Experts of a small language model.
Size: 13 layers, vocabulary 27375.
Experts: 8 experts in each of 6 layers, 256 SwiGLU neurons an expert, a shared expert of 256 neurons.
Training: 1271M tokens, 9697 steps.
Below are experts of layer 3 (counted from 0) of a mixture-of-experts language model. Rows are named router (the router's row for the expert), gate (a neuron's input weights, with its number), up (a neuron's input weights, with its number), down (a neuron's output weights, with its number) and show model dimensions 288-383. Each number is 128 + 32 x the weight over its row's rms, rounded and kept within 0 to 255. Numbers have three digits each.
Before each expert's rows: "comes before" lists some tokens at least twice as common just after its tokens as in all text; "comes after" lists some tokens at least twice as common just before its tokens as in all text. This comes from a sample of Wikipedia text that the model never trained on. Tokens count by the router's weight.

# expert 3
comes before: " |", "0", "–", ";", ")", ":"
comes after: " ", "1", "2", "–", ";", " first"
router:140105128148169160067089106114165119092105136114124073127100117072096164120110158115107196172149118152121151168143165143106105104168141132103150151159146168132107177198133075177131138094111177178112133193142110108136148134106159123090101156106040125163090118143108121084106102070117096129
gate3:169117141107145160098136102170096138217122133141165106118161153138105123118131135078171146116133139096106183150145136116053087158130142105174126180153188145192188129073160129164136137142160000147111115122108171169090175124116140090139146116057135082147114109104167095109155115145167130134
up3:162099133134077143097087061161093122125116146084205159119105199173177113148159174096123129083119100029088141126109144092097169133132149088115153143169124174128105162067108147182164131136184093194084116145095149114068114180127140125114117095066091071126140055133147175161088073103188106166
down3:102122150127164068071173081091093130163132132187107104108137094064184135104172134082122096147141172192119144134102142190120129182102155177129127089140156081120101119081153137128146176104133129110170085123128159148231177124160127135166136128157207194162141194106198111138077107153110138122
gate4:130153064140175130099174130194157122121126133158170105140104098117075167095117136137139202172167096083099133142104147096163171084103131197138121077108166118118109130162154150127182125132056160150089199124183133107090113164073102104124064133154107119169114116131163099121098111107102131066
up4:080081105137068114091123101053115189140133142113146130067118067123092158085102065152102167125127180172102128166178115121118141145117111115118117113117103134165138173183137103103101180157151086073175122142095118097084131149117152114182130107095086132154179071116144185116125175102127119099
down4:110104090215144087118135148162136121133167108075145158129112147139163124080106080082044076156111136170136149117125148116115105149138094135082211086127118086100153161189167132142134126141176154123137115127140124111173159055090152143146114128095062138109128127101133112145061135158156137101
gate5:161147090079124093153123144188097066092164137111098164133125126111110140123150134105102127094130144166096139115137151171140119128173091119163126153130185109153123140113044110000094155140136207167176084118124125074139107143143133120179067035100102132088098105192115074161097162134151137091
up5:174162147078117167126125092098067162152131127134133077150060115194108153081195171070115083141111160145125073089139121103139109155141155128121136141083141154085174062174124083155125103156153080123149127146170108129159134104138112162124157062094112142127205123148088128126185158112151120111
down5:125069117169088072147089135120123182145105117029119129089108134117133151150111097084118124213121135078142098186137129124153118145158168147231075145169113078147129126093166129159147084051107069112164175135100140158140125140173094113082118139162107152130193159082151195133061096097099122080
gate6:147106114185102135116176139105113114169184113147064111137103113144121120113056125072105074152099130160170158214112135172138130143166118113125153143095124117105104091136184100106071154166130107155129122151135115066142174106080168110136091166192060207126144113146112128157111156111119129156
up6:139144109154141156187120049096139064087146152113164077083065170108150119159132197017116135141143144100118128119135133112146156092176153134127149144140087120131125137083175095116119123122143115156104188106147099104136131145084134163091095151139063100119106139112137121131086084133138192132
down6:145157092040163162091139124068065111135127127174120110101184152172149064152113079144085113154130145094090159144173166106084143143171124111174128083158114110138112112132108060103113125150109140169137152100112075162135135135059086070160058113133146103154139163157084144132140185147212139147
gate7:164134080122114169164105104207135121074129127117123074162108099145101127116139197070093151120128141153119144153139084095173146108157180138125122156130133137115079191066128087077116126131159127159152171140115111092115129116165129097140141146125133125146142072114109138092148124104132125096
up7:219107121130101098123089143125123113072099151151134122175116133166094138146138161049106151097156159118190145126137153146106115137151221141124141161134115130162078108141129071112132114104132087125144160145116079060124066160094144099158111150120138160085100117135108113115118118106112099123
down7:136136114139100137159176189092116094112093080154156146077129124137084114168119084094136116121193195100149075160094160109085130081099124096086100120087134158138106093102128099126118115138144103075157163172132160186085152165099121135159057097155122091139083112160107085134128167112126194186
gate8:225081136140162129120135119182113081124175166074121015107098124130136159130132117117117124079103090061168137132106122108136138106123111145166142168149133182167106143057148087150150109112133158138144146091099176113106188172114128139135121166141157195192097185113131141109094108093114151092
up8:139151159114171121138133175162100109065142126109089116152076146063124132110165132100203172121172052124163118109080105103141108082089107120099125161137154135097152139113171134092137134145084154148129163095072141133160142190096153166088099163105150090107086107184138173130137157169100113130
down8:144104136126136114161124088140136184160102114122133140139103105138125153157098148146111179127134083120115146124118118141163120099166195120155107091122131116134089129167101136135160082123126146131111148119153098149174089131166112175035137174159119162166112145113096139095089113092135048092
gate9:143159165129068110130108121149164097150113090168127112105114125133137164068106085117179058081148111116134167112154112173129108086163114101166193077118131163130103159057167135142095111183115126086096123170167141117119073118151159119055112165109170106072126119170148195138085102071112132111
up9:127118099145104142088120135117182104107175121106121113150149133117138155078099102158130197083117190120136103121126101097136092123157148170113100147085127153107096125109120032201142097155139081158164093115095101072143169154112149125080118116098124150098147125169125150168075113066163083141
down9:133109128072142144133172119107148111154076163120119163204130091069135130140164108170155210115132109086114084105113179128100156148179074131143184153158142085167152163161134121149131145177109115136155128109083191113182117152154131117118125135086120173122135096057171138078119177124189111113
gate10:083167116168147111056193108058135111113080111132114163112154135145156139118092095130092137094153143090132155123141171149070102136116095129117107134150078115159140098178176094171152072099099118100145138080107121094120144148157143095147109141126105134096069091115083113162139105140121075123
up10:115170117120153147152182150039092097181116096102129180180144121157146153149153138144152103167163197096165115162149140105091115119134115087081119129137046130156140086167212158157169068116128167115124101118105111106083147099149140110143158174120117089148089091088111146193139101135104071177
down10:106147158107118101102114155173050100136134160144099140129140121135152119139141072163119105102103163143155131103099122171110064147126091084121034169127099161128154088086098106144168127118155140086102147139121070169117140148115090127158163073169179115100137067127148131147114134159142098100
gate11:195140112112149084094138155158099120103108119095159146223131135109109140093117201175103177124156140107171113158124177134133149119110158137153200180078073159111134130133097107180125108082146135175149132123088091149110136143122172110080077083070154130069134158086149081113174137091201123122
up11:142144180076098155103151088056144129112171100107112140071088140045125088140169166146162120095089130125134169106146141131117119118099131084176153109209129175131118136096126070150137098133125093048121151078152143102157130152101163166142138134135119109140146156215131115164139086107089119089
down11:133122156136089123139105113149112138120040143097148158125127105153184111072127115119141132153183151129125119146120112087108098156132113094158132199080100109062133099061128128113139075055177140192100173142129094109180111168168143085178094115147102146137179102102101114122182172119119109157
gate12:118118124115148131141077096077095145118076107091126131162137136128097176153147172089130117131145102170114115133087085138126104096123073070116137093178155111095129117188178131069108100159087164162124155062164129137130124122150190134176128181161123139174167073142115125104153157091118090130
up12:103107113179129119141078158136169066108122128202135097189094125125129146113086146136132128164086134119133123109178081115103145097145175187133130171134164090150192169119115109168110147054085150099138124179139163130118081105080084108135165148093076120101119220095142153134097090150143138110
down12:144137113137173113142096067112136089176146171143135161156117166172129137077115123188105148127116162162164067119155199097103107148160213142156142189149128151076204138139154123119183145100126138204088104124089088142138089127176096096138098141173181151068150141135196148147066171192132165133
gate13:176137108094079149149142132088155103128092141170123133113062124090124149108106124142133097152125062181129090116140111144133139090115155179116121092129102150106095084140149106129131153171116124202180114130122125147091095166114126196146109205145036150080117127102133114134100121111135162109
up13:069120122068105118191192100154117068094192123124103105153091134074116092149173150153067130081171150115153081138154159111168128158203109095109131064075144177187173174088125152059104173129169156101110143139135130100059138106126078157144090140076121114132142106124110168128136149149107157190
down13:172147149134122146193133121168154108155133106079133141109189115101149135114081106121154104153137120136156142134155147108110125127123072136086130181105106100133145104122087165105102138154134110173191057102106125116144160138034115141165099166121141193189070103043099146087152152133079151151
gate14:088130108110031139129125111136161135177133121139152158181100165050140127121059120154125102172150128098077135143110140127120150130157111162121120092110148132140123172119153115118156142175138028156125152155155148136127183129085095076136111135134111105062111136201163052116137127131099156121
up14:123121177169238120126081124182122121146118093142136112132203127115082141081075074196051081134139147086140067143071155096062104121179152162142152111062140051127147095133193131145135164175112100143122112095138148077141055102145154083154141171137171085095097164123142157174090153141073157147
down14:053136140135126092094119111056106154142047077158122114141061111103142159135172085195181165152079100114120196133104078189117129180160166191148205115184135156145109093162147166163119070084156122154120122126146133153164157097098135168070137134141150199201134158132144091079137109149133076145
gate15:155124156053128113114162071068132094178102154072081185167110157096156152156138165116149153116098134095102095148135111107053081124149089143110157118134057183166085176192132084183120117097078134123095111145147088131113157107102144110120181149171152110130135107095098173144120077127120155083
up15:146120073158157143122092103153162126155101169132133078102142056098112128100161096091154160158159094116090139102090138131115132125118190142153158136047148143096103087117111133142140170070136074095118123099117121145109120104168095154140094107123098124131097094132148108168085128102169106173
down15:076127096155156129127132107128139101115179112091170077112139123133090110076086050138158073161126147118141175133076107146133089125148157111113120164126170159136182098107120108120150073110165090112166153108148093154164130186139105147123152099151172167134150176108140102088154170160106108113
gate16:155191132101098100078124133115095144067090124110092131156095081110157139104094065141169173177163117084136144134108104173082156094157122107162101173126124144107130137145122098096099127107120125150173103086112120122104179116131134105182102208097122097172114140148127170099064110128140116132
up16:126097113077107080107124102177117165126050113143129160093173122101117152151113063144076129124114092106108109114153115090159126112106160134195152131150096102102115111110099082167172205158175103112136162132101157137139112119160102095155122138122143139140138090145161206104115146100084124112
down16:158089139121127115143146129114146125115160155137174108186106135136132113134145146112133136118114120139080175114132195091101112111135102153086114094125119115120147098142175128164113104121187052136124121151160132136139156107095087151081111111101122107165118073122119129121098139071128161084
gate17:111131114168145101115158093148125142108224111118132132168131125158061158151091080145120138112129084175121117110137156170105219134101159166093126129170117126188091137134208083164151124154129119138152108154150102104095094148087173134134155117184131111157074140095102144149127148091117114148
up17:063095127140186146141171088104098170114139100120160094162135087129148114082116117135088176087160093185151125125129131090194104193153133178142154163166134044129149120142079105155152113130121162117125108120101101109123087170099101186149177153115121101086108152160099132157186148127179111187
down17:175077124114119147174169161110125106173149121171102087078123105153157128111105096117106143152077161096194102119130109115076117099092133142127127103081157133082159122096127131042143119113134095118139141172179192180110088097130118150123126132133145140142190081120038119116141076093136133113

# expert 0
comes before: "0", "9", "3", "8", "5", "4"
comes after: " ", "3", "5", "4", "8", "7"
router:125127123213190192100132077097143137118113140181128088109155109132162138092130164122127095133091093172131178206140158117123070165120122113171112169178103124097117175154114134156106122086117218112124179156169196105162124108108137139124119137133105145113106121129138136082163138171091119120
gate3:200141105076107180128103147104146085116077116076160125192139154106110158114130069114124074157171108098172102113085098095085164116128154045139116085175125115179093135128126098193120085173133124110124170158134115143095156148109125147143106150147109198150131096138153147128108121089111136118
up3:091125080158086119138105191123128098123139191119131137137113119127103118137135142135171132236100090072169126153123105109126146128132153105121119148117129160094116064147155158103166090134134104155157093164152147170117164111074116139094163174101154109119141094170137080152151131166141094128
down3:136146109116070212116140123142125139082115151125161116143122139147083108118151132105130077110164080107135155053146082111138140163162096086149148182108168184192151165151123122189129157134153192101100170157091137087193167133100102090145120151100064188195120107103162196115133156127120189126
gate4:083137122154108133168130125120140108167118098154087093104119134113171147129130151137117126147149108167119089047091146095091095150115143136163132120102127133151120104073122075107114111083051156143065115129149147128131148130139156135133115144107080181113072185151119113156067077155127166107
up4:147131127097139178109124104090112120140114113159096074116139095115147111116093196110134141129144097195063115138065140058144116088133145142172116114116116114206176067131103131148100120155155177140100186097116088168133133135106147097207057124171122138095159156180146166132160127127222125164
down4:132130139139096067137104152120089054134097164175127179130158108123152137098160095089105079148146140119054132119133067133209130119117153163189104088075085125144094109097097086206134151169171091106129136098105081160146145177157108049122157167169192115149109155165131208150158140132120149126
gate5:091129113146161079066158141154131127162105128126121136136185129094144124132090111141112102114101154147115143109107128167053046123152129107148179226115076134115159101081114173146160134142120097125070098138140134118120157083150094142104170130141173157144167111121096131115125168124113140101
up5:099078117059090118132150128107133130142086116124115165173109147153156050135142143112142160119068146142159118137159144105157180148141213187112154111045136102162146120104111100111160113123075109097122147113153140156160089098096122156086047106132103131139148111122151125143182081141147165100
down5:069121150111060130111145177154134119125107150062133157111081130133107184076084133102122063116136165044093128130095123138135151158092155138090131185183164105126126104133193198169153080131039114142184055100167118167165124181153124150070168112130122113130104111141137112097158124174134139120
gate6:097114094097056102086156116069146109157114119100198142101195149115111143133099139120164124106146118100155096106143088093079123167101215110157134121118056101122126130212107093152110119112123136096159107127172136124132157108095112115126118109123122131115141137204086150145129135129163144115
up6:131127133065101108164104158088171176095147163168109149113136084124105133123115141129118144149154140157179171079094161136131082127136082145127167160127124106121126114090094155116124109076190102118162052174150121084141120164147107101132127153119152140099131180182054143126112168155103127077
down6:198099094123084117117121142116110068115104167144123077169099136159079110145152130139169078214082143137107143085161184156137112144091082184125112128143151073128076082052139091192108125118097096180178108141133129110103087098158058110122134144121125124125130018088107124075148125078142112186
gate7:114206076121098112085114151085146099142129107136129141117121045180129162146121068096142093145147119158106181129101095097118113082111106155126153084138067097135098186107169055146099106127179147153141093126133123062127161146162146101133126138166063076116098114140123115143062103150131126172
up7:062096148185088040181074140091151105064127140155122119156088147137182150205158136128136160151122155152159120118086085097157134117119127127090126151125093175177182195112170110117118099117094149131147168126138137147108108104161190122121122176163067179108145132178134164128049100116130106103
down7:211151149093131151127111146132124163153168162148105111083134177087171107057083133196109072146131127054080146111140114142147085086126105125106024117094132117132099089130053139105138201117103092072155124152098150079146131149126125047140112081118147134164146119136114158149120117173130184166
gate8:136150136113167135085095086109138097138103152065115184113123125131138108102151072100114059134161109149123132122144111172188096075107082185097097146128095142145138206126129070105120101144095079138107130151166129047111213104112175130156161133139074128164064121080157184094107164122104130161
up8:116103113124114058108132095081095106118104100134180085084101174173145160084144156134098174127160158115194103133114120152150133181129139090162121122138113131159127131149144143132122099191163115139094131118130132101086106140144109139130070066173129119125151102141136145119087134103157129151
down8:171103141164121163105103139042080204122211161158134130170102154120109171131121179144141127064153097141058180099062061104114104129140146113133142128143116192180146142155104130162130125092092167145189155126158095129071134101129115117111106140186113100118121091092045108161141112098087199098
gate9:154100126109159118104098138125104109107147126085105140102113142066129136028131073097166173130133144110130140103087126068097080061113149131050180061121096117120125104047080146191139116162180132157050146110098193095084195147126211133173139142183116126146138103112144141154111137074157117102
up9:189079134082180136080118133141104076197163085110104090146105088097153131165191121139126153085146142136088128073092131127154150111163158170147111126136136135091053136116100095103108122079135185164127102141082128163116143168099142144153074131143116111142133163151131141134079107094132112117
down9:115119114128097137104146166126084103111100146151099109116116148133089121155165160139165176087131099151177172093143130102110220088132127173171105089134208156152108094088099139166132122216151128042158175137112133210130109134111079168088125127098085125110082122176137078140137137116143142140
gate10:130111139141155135105089074138098115116079145139108116094094105161167091139130134121136177154102149126116180146123078176109156132165103095125138098123161091165100131105093100155090152128115117142083215122160118155134124078161127167145105157139116129117126061160152135134074144136093170078
up10:063134081059098132095120126152144107142098188124096100090131093165142220066099143120086179073175111155095091121148107128065113087127106078123159087171114088130190127101130139125178163133102141109104106127084141130084163118154100154143148160111193175179106103115182127091150151108174110156
down10:128151153140090111163132144156055116140119112097125128098137171139122059138133175147121141180117128123128073105126134118105120043103136154099108148145145095134118088166093121174128196155107129135111078172188128138166119118181114055152156084080165107098144153123108124156112094096154172107
gate11:113131133103181160129173102147116134117134152119122084116161158105129118081132137143118078128105135119164097135123187089095137182119131090103149159111136123181162119156118134138095112155103118135078185115179106105155149189131185157177103163141143141127122169166161135148111115206132114114
up11:168117116143159131118147105139143072138102121107124117135135116080154106091109106185072118093122169127159083129149130085074109137157145123122166135130109144153095144089194137127151105120095146136076142139106095133108183178120100081180131199136107196123132118146084139177095105153075126092
down11:111164110117112115141165137134104127113174178178114060172172133082111080111121120139116099144092138141138126127107095082115131170143157070119156082154140154135080125127116159138142111154110123107171093196150121115106179079115095142109159108096127051121135164138150084101144117108103126133
gate12:087117161163124197057129154153123121138149173121103109198076129039080134153132128132084123124070125135126183088124111121102147123127147141137114086137094121082163138125169119107152159105172162074118126096105146073166141196127178055118133157193082105099149125134152140098122071088119092125
up12:123135107157086130166073130043168138094067110116131072202180147166163133133178152110078129169149115065162146178151100097145090173129184192103188149156103176164146004131153098132136079067119085169140116126149096173134119150127083117091170145141119075124120162091081127114103149093154147120
down12:142099155163091152135107087187122093144116188153191105144117087107121051088118090114112076129101159145117197096123141137115164135105173102135201110104148128129097136085116128145078122138128105054163158093125076112121130129108171150153093077119109089129135191146105141094106143130143119111
gate13:105105123129205170140123152126130072101121152102153102109152131070069117056140138136074138127120130032118099123130112097165110059162230168119097125122129136134102122186094108149138157176122140129122143166088148097103186096103104111158126124124140135201127107102130099068143152107143107123
up13:142137125123181117182127132107144115144063112155164074144147127139115149106111193139142104072110127126155108086138149085189143178166190097139129105140136131133110092138083062169103098200152105116117138132138078138079171173080148092107087197095099155115097155149118160133141149107153094124
down13:116116131127171094129136135093104093153168108148165116152148122137098135175211199101113120159093143149135132114115066152173092182118162107120111114164087180153141133111156091093104134095187137155136190170139138074108056141096112138117101109039153070126127128098134197166126130127124155139
gate14:137139074163158189131107204122138151098141169127127145143110141071107153138085140138162195149161123092118148125113157176087137144176121085161115185114151160063129105134168103122131091138144122127103151166080172173102201128102060121161092107133172120135160076155141087158145183094147189129
up14:101183098082165155138134110097129100160053162132107100169107081099164096084116138122131147074073136146168055118193180123114043118124151103140147174074079128088054135128151167152137152072063141149124052154114085135116138117074126164130162139115125174167127083147149151152149124138141127096
down14:131103166142124122101101088080059110176051163125134147155081131157110156173172086132126123138123149137143125128126120160163158166162191122118095156099076113127071096099105133103121153138193117145158138189105148137143113110136107094133158136119111174162146111062163127053136119119105105196
gate15:146171103143120139135144071145136189164097125076090143129094081112178118181145143163145234124135150146140122117158162086092144140134143112114163099121149100106199155125105097099131149134116082119146070131188190057066229126139120165142090165140154130107123134158157174099126071148135132067
up15:088099082094114109142139145105103093124148143196165145105152169195146172015122103109139119166117131150175123159087125091166099121098144169117153159127068165150181166065137143147113134129125127123114143168081064104170065122161117085082156098115093076129186153164127080115117136107118152144
down15:132123166064097106111110161118154137140161096139146148161198147141163197068172061181061121093137127181152102134083157093129095140132116140122105157115120173102168081190161125112103187085112172193174089149168076114177085090176159126159116108078148092132132172142076141088123132128122100133
gate16:093134069093143140081121153129150157182166102101174140131173112121115127134157101173097128117083129103162155126184164092082095164105101106133151105113139115128104119166149058144089129094107134078107079144105187079136157113164092056164134099172136108191065098126110101148138128175170157116
up16:125154081095063129183117072108183128100111144078105190127132140113118126157125088098164161095111116152150166167137117106141154168077144131135105170148089178123116105211150101144146102088136127112129128150089146148160168201191145155116109120150085121165117131153110085194100157139122157110
down16:133154133121167041129200133140119097131122090137088151116090120124114072120158177085138119109126167136141100151109212188127177166146135076067111140176103143092063104080150076080101167178154116125126135179149135134121090073161134167104108102118075080128109123147140090136089088117104141131
gate17:132106177096156207146127187123098114121205151130113108147170078145106124166109131109158123096085112133154186053121203133153129119057116117104107155114124123150147214102123114155123136195101116167135080133171162126046188137106202193214111133156103158117139136174124198126111136115127077129
up17:128109226111149155086095210092125091080175214170078152184123123070098092181174125145171131128148158107132181142093140117146134089160144131083077145133183156087156161176133133150181113136118142146177133142119148122133120146111073128157107091117156128089137138158116121099120134095178123150
down17:119132098063137109169126074128140165087154166127097149041145136140102152138124097119144125119176140108155183109151100120125094180155042157140093159172174125147139145099116152139099132083145092116127104198181154109109150078103118111055101162161162103182134164135108166123072113086135138140

# expert 6
comes before: " ", "1", "2", "3", "8", "4"
comes after: "\n", "1", "2", "%", " October", " September"
router:110135138158164152065118110112159139191097095141111097179156093160131170141138116130178156122116069128100131159128145132159140136128133185131096141118108107080140179141114112156142114195085139121127181131142216153156139059179132100117095146114139177137127096111019129127159086160120102083
gate66:164062167110143100129138171172124087137104153129122132098166084152088131193103123162095185084131139107131171120125105149100112189133136139083124108116122134190099174194114079124122106132106128111149177150116102138123144116093160122133063113147089196174096099153191167096122042105218132124
up66:092146109147133120103102143115129148103169140144113164136140158165144133132193140137105088143140089145077130146149169096177187129100128178138130060097091183127156061195080148113126164177145166156154081117138141122175148097128119092209075154141119116134131142183187109103182153118142112154
down66:090162119128101075077117079095090151158115150110108113123106118087114162143181096083076152137107148117105137132177064087199075172094139161166135076159113161062103137064116176091185110127118165144105127155071170172114138141106101160089099185110139160154141103113124133140140145168123119121
gate67:124104169120147141124104098132081175119180134161126099093138137121136115089141076136061129184188128106101149125147141102061129121162172107129135063142164154108120117151136150089167144148145150177102027161116086161133104142192132125179115121127150135102093116184142197107115095066092164175
up67:124125121130112113104189144176075152113148120059064117109136096142078138094148125124121162137124099167115090174113113142193107126103149245122118104098135081138139078196147078153117129123140125190092095143117119150148158129185196120145158103096102140156113086157111018125133117110097109093
down67:164055122203145136164186106151123139159131147121133143063118131183108087134159086146089129168115121144138151153164127172126080154098123126120118117139147093136146083107082159128144189149109140137134090134151133133102156157132095174111123088155124136144092125163138122125093081127111118161
gate68:091179143163124140143123058124080159145167111123109098174191120104134128145133118151113088119101111134156109112155128055173158130105123097137120115131110215123144123088115143136136099093092141069110109159123165124151153113116102178104162173107127141186150135092062186153097072147071127128
up68:095136177138120078121082108138055142117144113116045124118114122149151151157112098107121094155156113148126118108186123157120141209148107158143143177139081131116143143150170142132152139135113174101133116132138108122083131089124124176120148164142138111129186089113070129108094186125092094169
down68:134128158130109134138162080135126127096142132159092143142099132130079125130175152088049109063077103144129092156084111162136153173191149113149026126108166150141169149141144156093084174150118171169150123125141091108083100108140168188091155175147049116182155129113155150159056168137155132157
gate69:150125126116129157153139064162117099108178166126108082196131147119132138171113149127104094076113113164071072111143068109131127128099180118085118136122088103117023121170134171145065116063099114045165126154148177078130145219118145188147145165095129087138148184126131140094128181137181119147
up69:083170161121069044108137091175125089148141112133129138138194160142087047108140130122154097155154128141079166118137120148159140100130101122116115134078124047105113070151123131076101122146136087119146093154185159072174115153158113084101039092064148112161112173118166116059184144158149095184
down69:058170127088112107148153087126111161172063153183133169120107080087112098120167129126104110092135156098080116131136068119139132124122132129128138083128172141151135147170083188131142138118086080061135160139136151157139127092133134099199151140120159103144114140140123097100123085131105094097
gate70:153137132146131133102161122138131112120111113129111131112159190128159118077077179133162134107077161071146161135095136142066128103152176123170186093082151090136129143144103120140177149104115152075143132150105190114167137123165118134117145142180146131170142179110101116107163115255117094165
up70:112123116073081138186144134136158123086106071149129138186149155159160101219123178128184123107158155116190144114139168108161201223163194159124156154127097123190146122168099127078115115109143101122134090087161171142148131119127106117168129113102131170116133167162098138109109119113128151086
down70:172147146158196156088114158212123110159118154125126116141144112074167110070105080075101117081099135081140094138140120121154116050148108091118102097188127134114123166129135140126091144127123083117095195169111092102127078164125110136135099098096108149125083102148127142106115064139160099123
gate71:121134132088129155140145052170141113122144091166205168153141134128100174144129130151163149118111164083091137081151125168075123169157159079066117090184156145139101209157075106102071120129136119104151153153186090181139107054166052163103209142102116187178140110097125217103124112143112093094
up71:024145117121123114148110149158159122081158120139122070133118134117094185080228091098110097132132139131145102137109098143143188140173161202163127151075151169121174096131165136118063154132088100114120142085100138119096107125110145120143111151089104101149137094177128153155047105134137157120
down71:107150162160066182158138113103102076081124126157091116162097180116167041156067143171168102131100130150147126203122119089159118136145112125153161095101093132100125138167178156133135070107104126121171100164126171132165107132179105138144190097095122124115128151123130112122133075167086089098
gate72:145115089105092119133133070158160093168105174095094105148096182138089115149191122168131146101086148147188105146160122074097105136139136075132117114179144148136159124129150124125117099117150158195086157130135170167087133099115121169117104119045074139189088123130114147164185107099141141067
up72:126159105114110142074117118091189109133102105116079118039122139117126162138106154112108144119122138114101136173165122151146151168070116165170124145178131134179144116125101174136109131097124120074105220137080124150145106144114097153114132170111130134129142149095148053112167164179079177161
down72:166159116111168149119086135138171123164088051122123088123116116091165134101101113078135184123102072117113119091117169135123136169124154084094071191184131204100118150069096130139129134056157147094128151136083097131208153114168090121103122140116138163134118121125121124133135092150102152191
gate73:098100105145119154125161057109082118158182186111092183097089136086104163133115128123142080098124070077103060049127096098175161145109085135120104118148144196129111101172118117125106109116150135112161118170098148121126167169167093115172123105106119163152100155099213129130129041104170109103
up73:156068093147140155088154144112094144138129050105149142156180158096127143094121142104134142127112159122099104145105192146111138133194135135128138181158158212110147128086117156137194127098192126121087123139141084102156096091110137154132074080161079129127163152138095115155114124096163093164
down73:123125098121084136128050142155075124180181147100106137182140152142147187176140130098192101100123019133101124215122101088138190169084150088156153119075167105087125143126138140175113104146162154222153142135132109115120154081138170130094088078114161125101075087125130103130128138140140105146
gate74:137059123124157160118159052108122121132065168160137163203134124128125136105148122153108134149111079150122144190113147128130154109110128102114119087154122102133144147150110108132129123155207154131098170130155109121128175254098169148112112098139131146130133109110159126113127120138148132059
up74:123184123076089077164072158124134048131102151157177153144148162089111139126128132126107207124145134115123146111125150125130160128190126127109133165163102156123179156097104177104112140088141086143106120099163087187075118076098095139151131174134146122181207080146124163206100096012119168109
down74:092165146118093147168163093161150102163161141134152115086088123071077119136122052167108108131160159166174157128105137112103124132075112183118177125142105083128096125130119138088153157097069149135161172150119100146144124136114109163090095142131125052161135147129144155092088167149148147083
gate75:234122131117109243066113157109176152102116053112052115173142107136128163117130129194113202110076144196114116129141150103136077127107155124112147107147137067141064097114083134155100110098170181141112191114126152122143138207152103092144169139108139111161165136121069174180114156095109119126
up75:088160101111109129138090146151136084135069109151157137090157130174136096169071148135174122153124136150153125158130084160107126085135113146086130117153106227154120173122106046084122136163069138133167077178101119144070141170102142116158171142105122107081086192117149120122154112098112133153
down75:149098145160091112130094158144099100143184127120095205140160118147140121090076164098173166140164091143117151124129137099166159136059123121138177152145119226074074145165150095145103126164091156138101145162075122148133121117130161128113163111110117114114163181146147129194152080122183136163
gate76:151149128088071209139129150169147146111111167151136099144147103118137152150116145099152112118122136105131101091176097155151121077137149106027126103093140113125069161103141155152128159108094142117098059132105157111107137197102046154132143168159146176086138110122087185143145125131130149129
up76:106140154110057143170142086127139132115156138133161068158148134116150130142111123114165105094118147098140141094149101171180196136147154112071125127094124106129000154114178144129122117097108089124121073121128138128116098121117011112086140132075149171158098106112075116181160157124126184138
down76:109119118141130100162143174070063095113151142149174090134109163164158110140146114122112082150117157175121113149125120086129158170129087144154116109118129128047097144094119066087171110191136137100094137124155128188095182068130114134124138119096183110107137149030138054069137149117086093110
gate77:118133147122166144092166068221141116116125130170106141140126101136156226081117149118100107114107118150146128123151115151095126173143124103129099102080118140098114157160146109122099124162099166128108138108140183102082174195077140126189112129114153155212129147101139181094109101161153094143
up77:154081127120111147136054179101100099129098073112133119126110154092100143178130068117137124139170123087177124195135152139121147149102143077131129127105114160110121099194191084067154100108127102167092184153139103114101127182124164147104080089136156160098124121121116101118149172128081127109
down77:113151113187081069123080130176123172166100105118126124147123160083159135135136098148118142075129063136174062115138132131134054111094079141094143146131158161159070177143165121066151105179100131155158107136079094108164084077121109168178113185147134118101152092120080165146078152159116087169
gate78:118145063078203140109162163119150079164176117153151121100108163106175157107137134121099116145191161144099084097148140131112106083137132083119164090105082142105075126183182095127110160157114146098107202155082137141115117153103189087125048123212116187143108123042178064097136127131148097094
up78:166144125162151179109119071172120150111074155150129107078113102146076136063089145092158197137109134095134127172138132080108139182164148181146127144125129137119080161097090124164114076097154077147135080152192128080080131087106075166058157146126103100126132113205074143147096133122116120138
down78:132079144147180140135140143179148133132112186165114138175102138159126107117129113065148135122122113139137060153111152118120179110111127164165023173122143114152139150114108169117146140214136123133148100149115185151111127071151121092138104110115133158145098090112085175089168134115118138156
gate79:125122064130050094138107117145167050123142130116106099064137099097172090105110136188110125158056123176091122118092143090177130178112114135119105185108084121116081097113146139109093109119147138174168099126138098133081126126152108105122121123121076127162119100126135168134103129128145179125
up79:090199072168169117091148140101127108121084125154132078104189136147096120071089138108167163123097160164101168121135105209069077169093107156174114130085093065128131088123121111092124142135122148125122146133179166128154086093105142094133126085144116149137166122106165109078137171129140079111
down79:139081079151140159178170132125139094132075174162117098134123122201106122114135059132094123127073138103146143137107101130069138173108095158164061132103140088142110073110139136083133097126105097179131148071157172153040122119168142159175159140124108059043105102156126134129124141101175176119
gate80:159153064129141140118140173166139151139103094145121070111077123149082158103123127180129190120146124090115141087144089104095067121171168125071121145180140119151135073074103087139088128097117151152101079139104162136128152089154187151109195143153126033179138115179104162124116120137140071111
up80:143142099152116135165162080164131138125093153139122078066103114157119094091120124165203133138110140080059094134077086067085127122177154122126134124173141112161153085067132147130113134104120195163093104152127141161159143062142092152169179165169159159181101138102160141089196133170140091121
down80:111143148178135160122141092143088070131080121100156142139133127159161140129130146085160097077139156103108171134125077118153175084142093095105124112162049184099123114169191175121192143091121129127086155115086109141157067148141116122107157138118194123124124164092120150164153089145101157159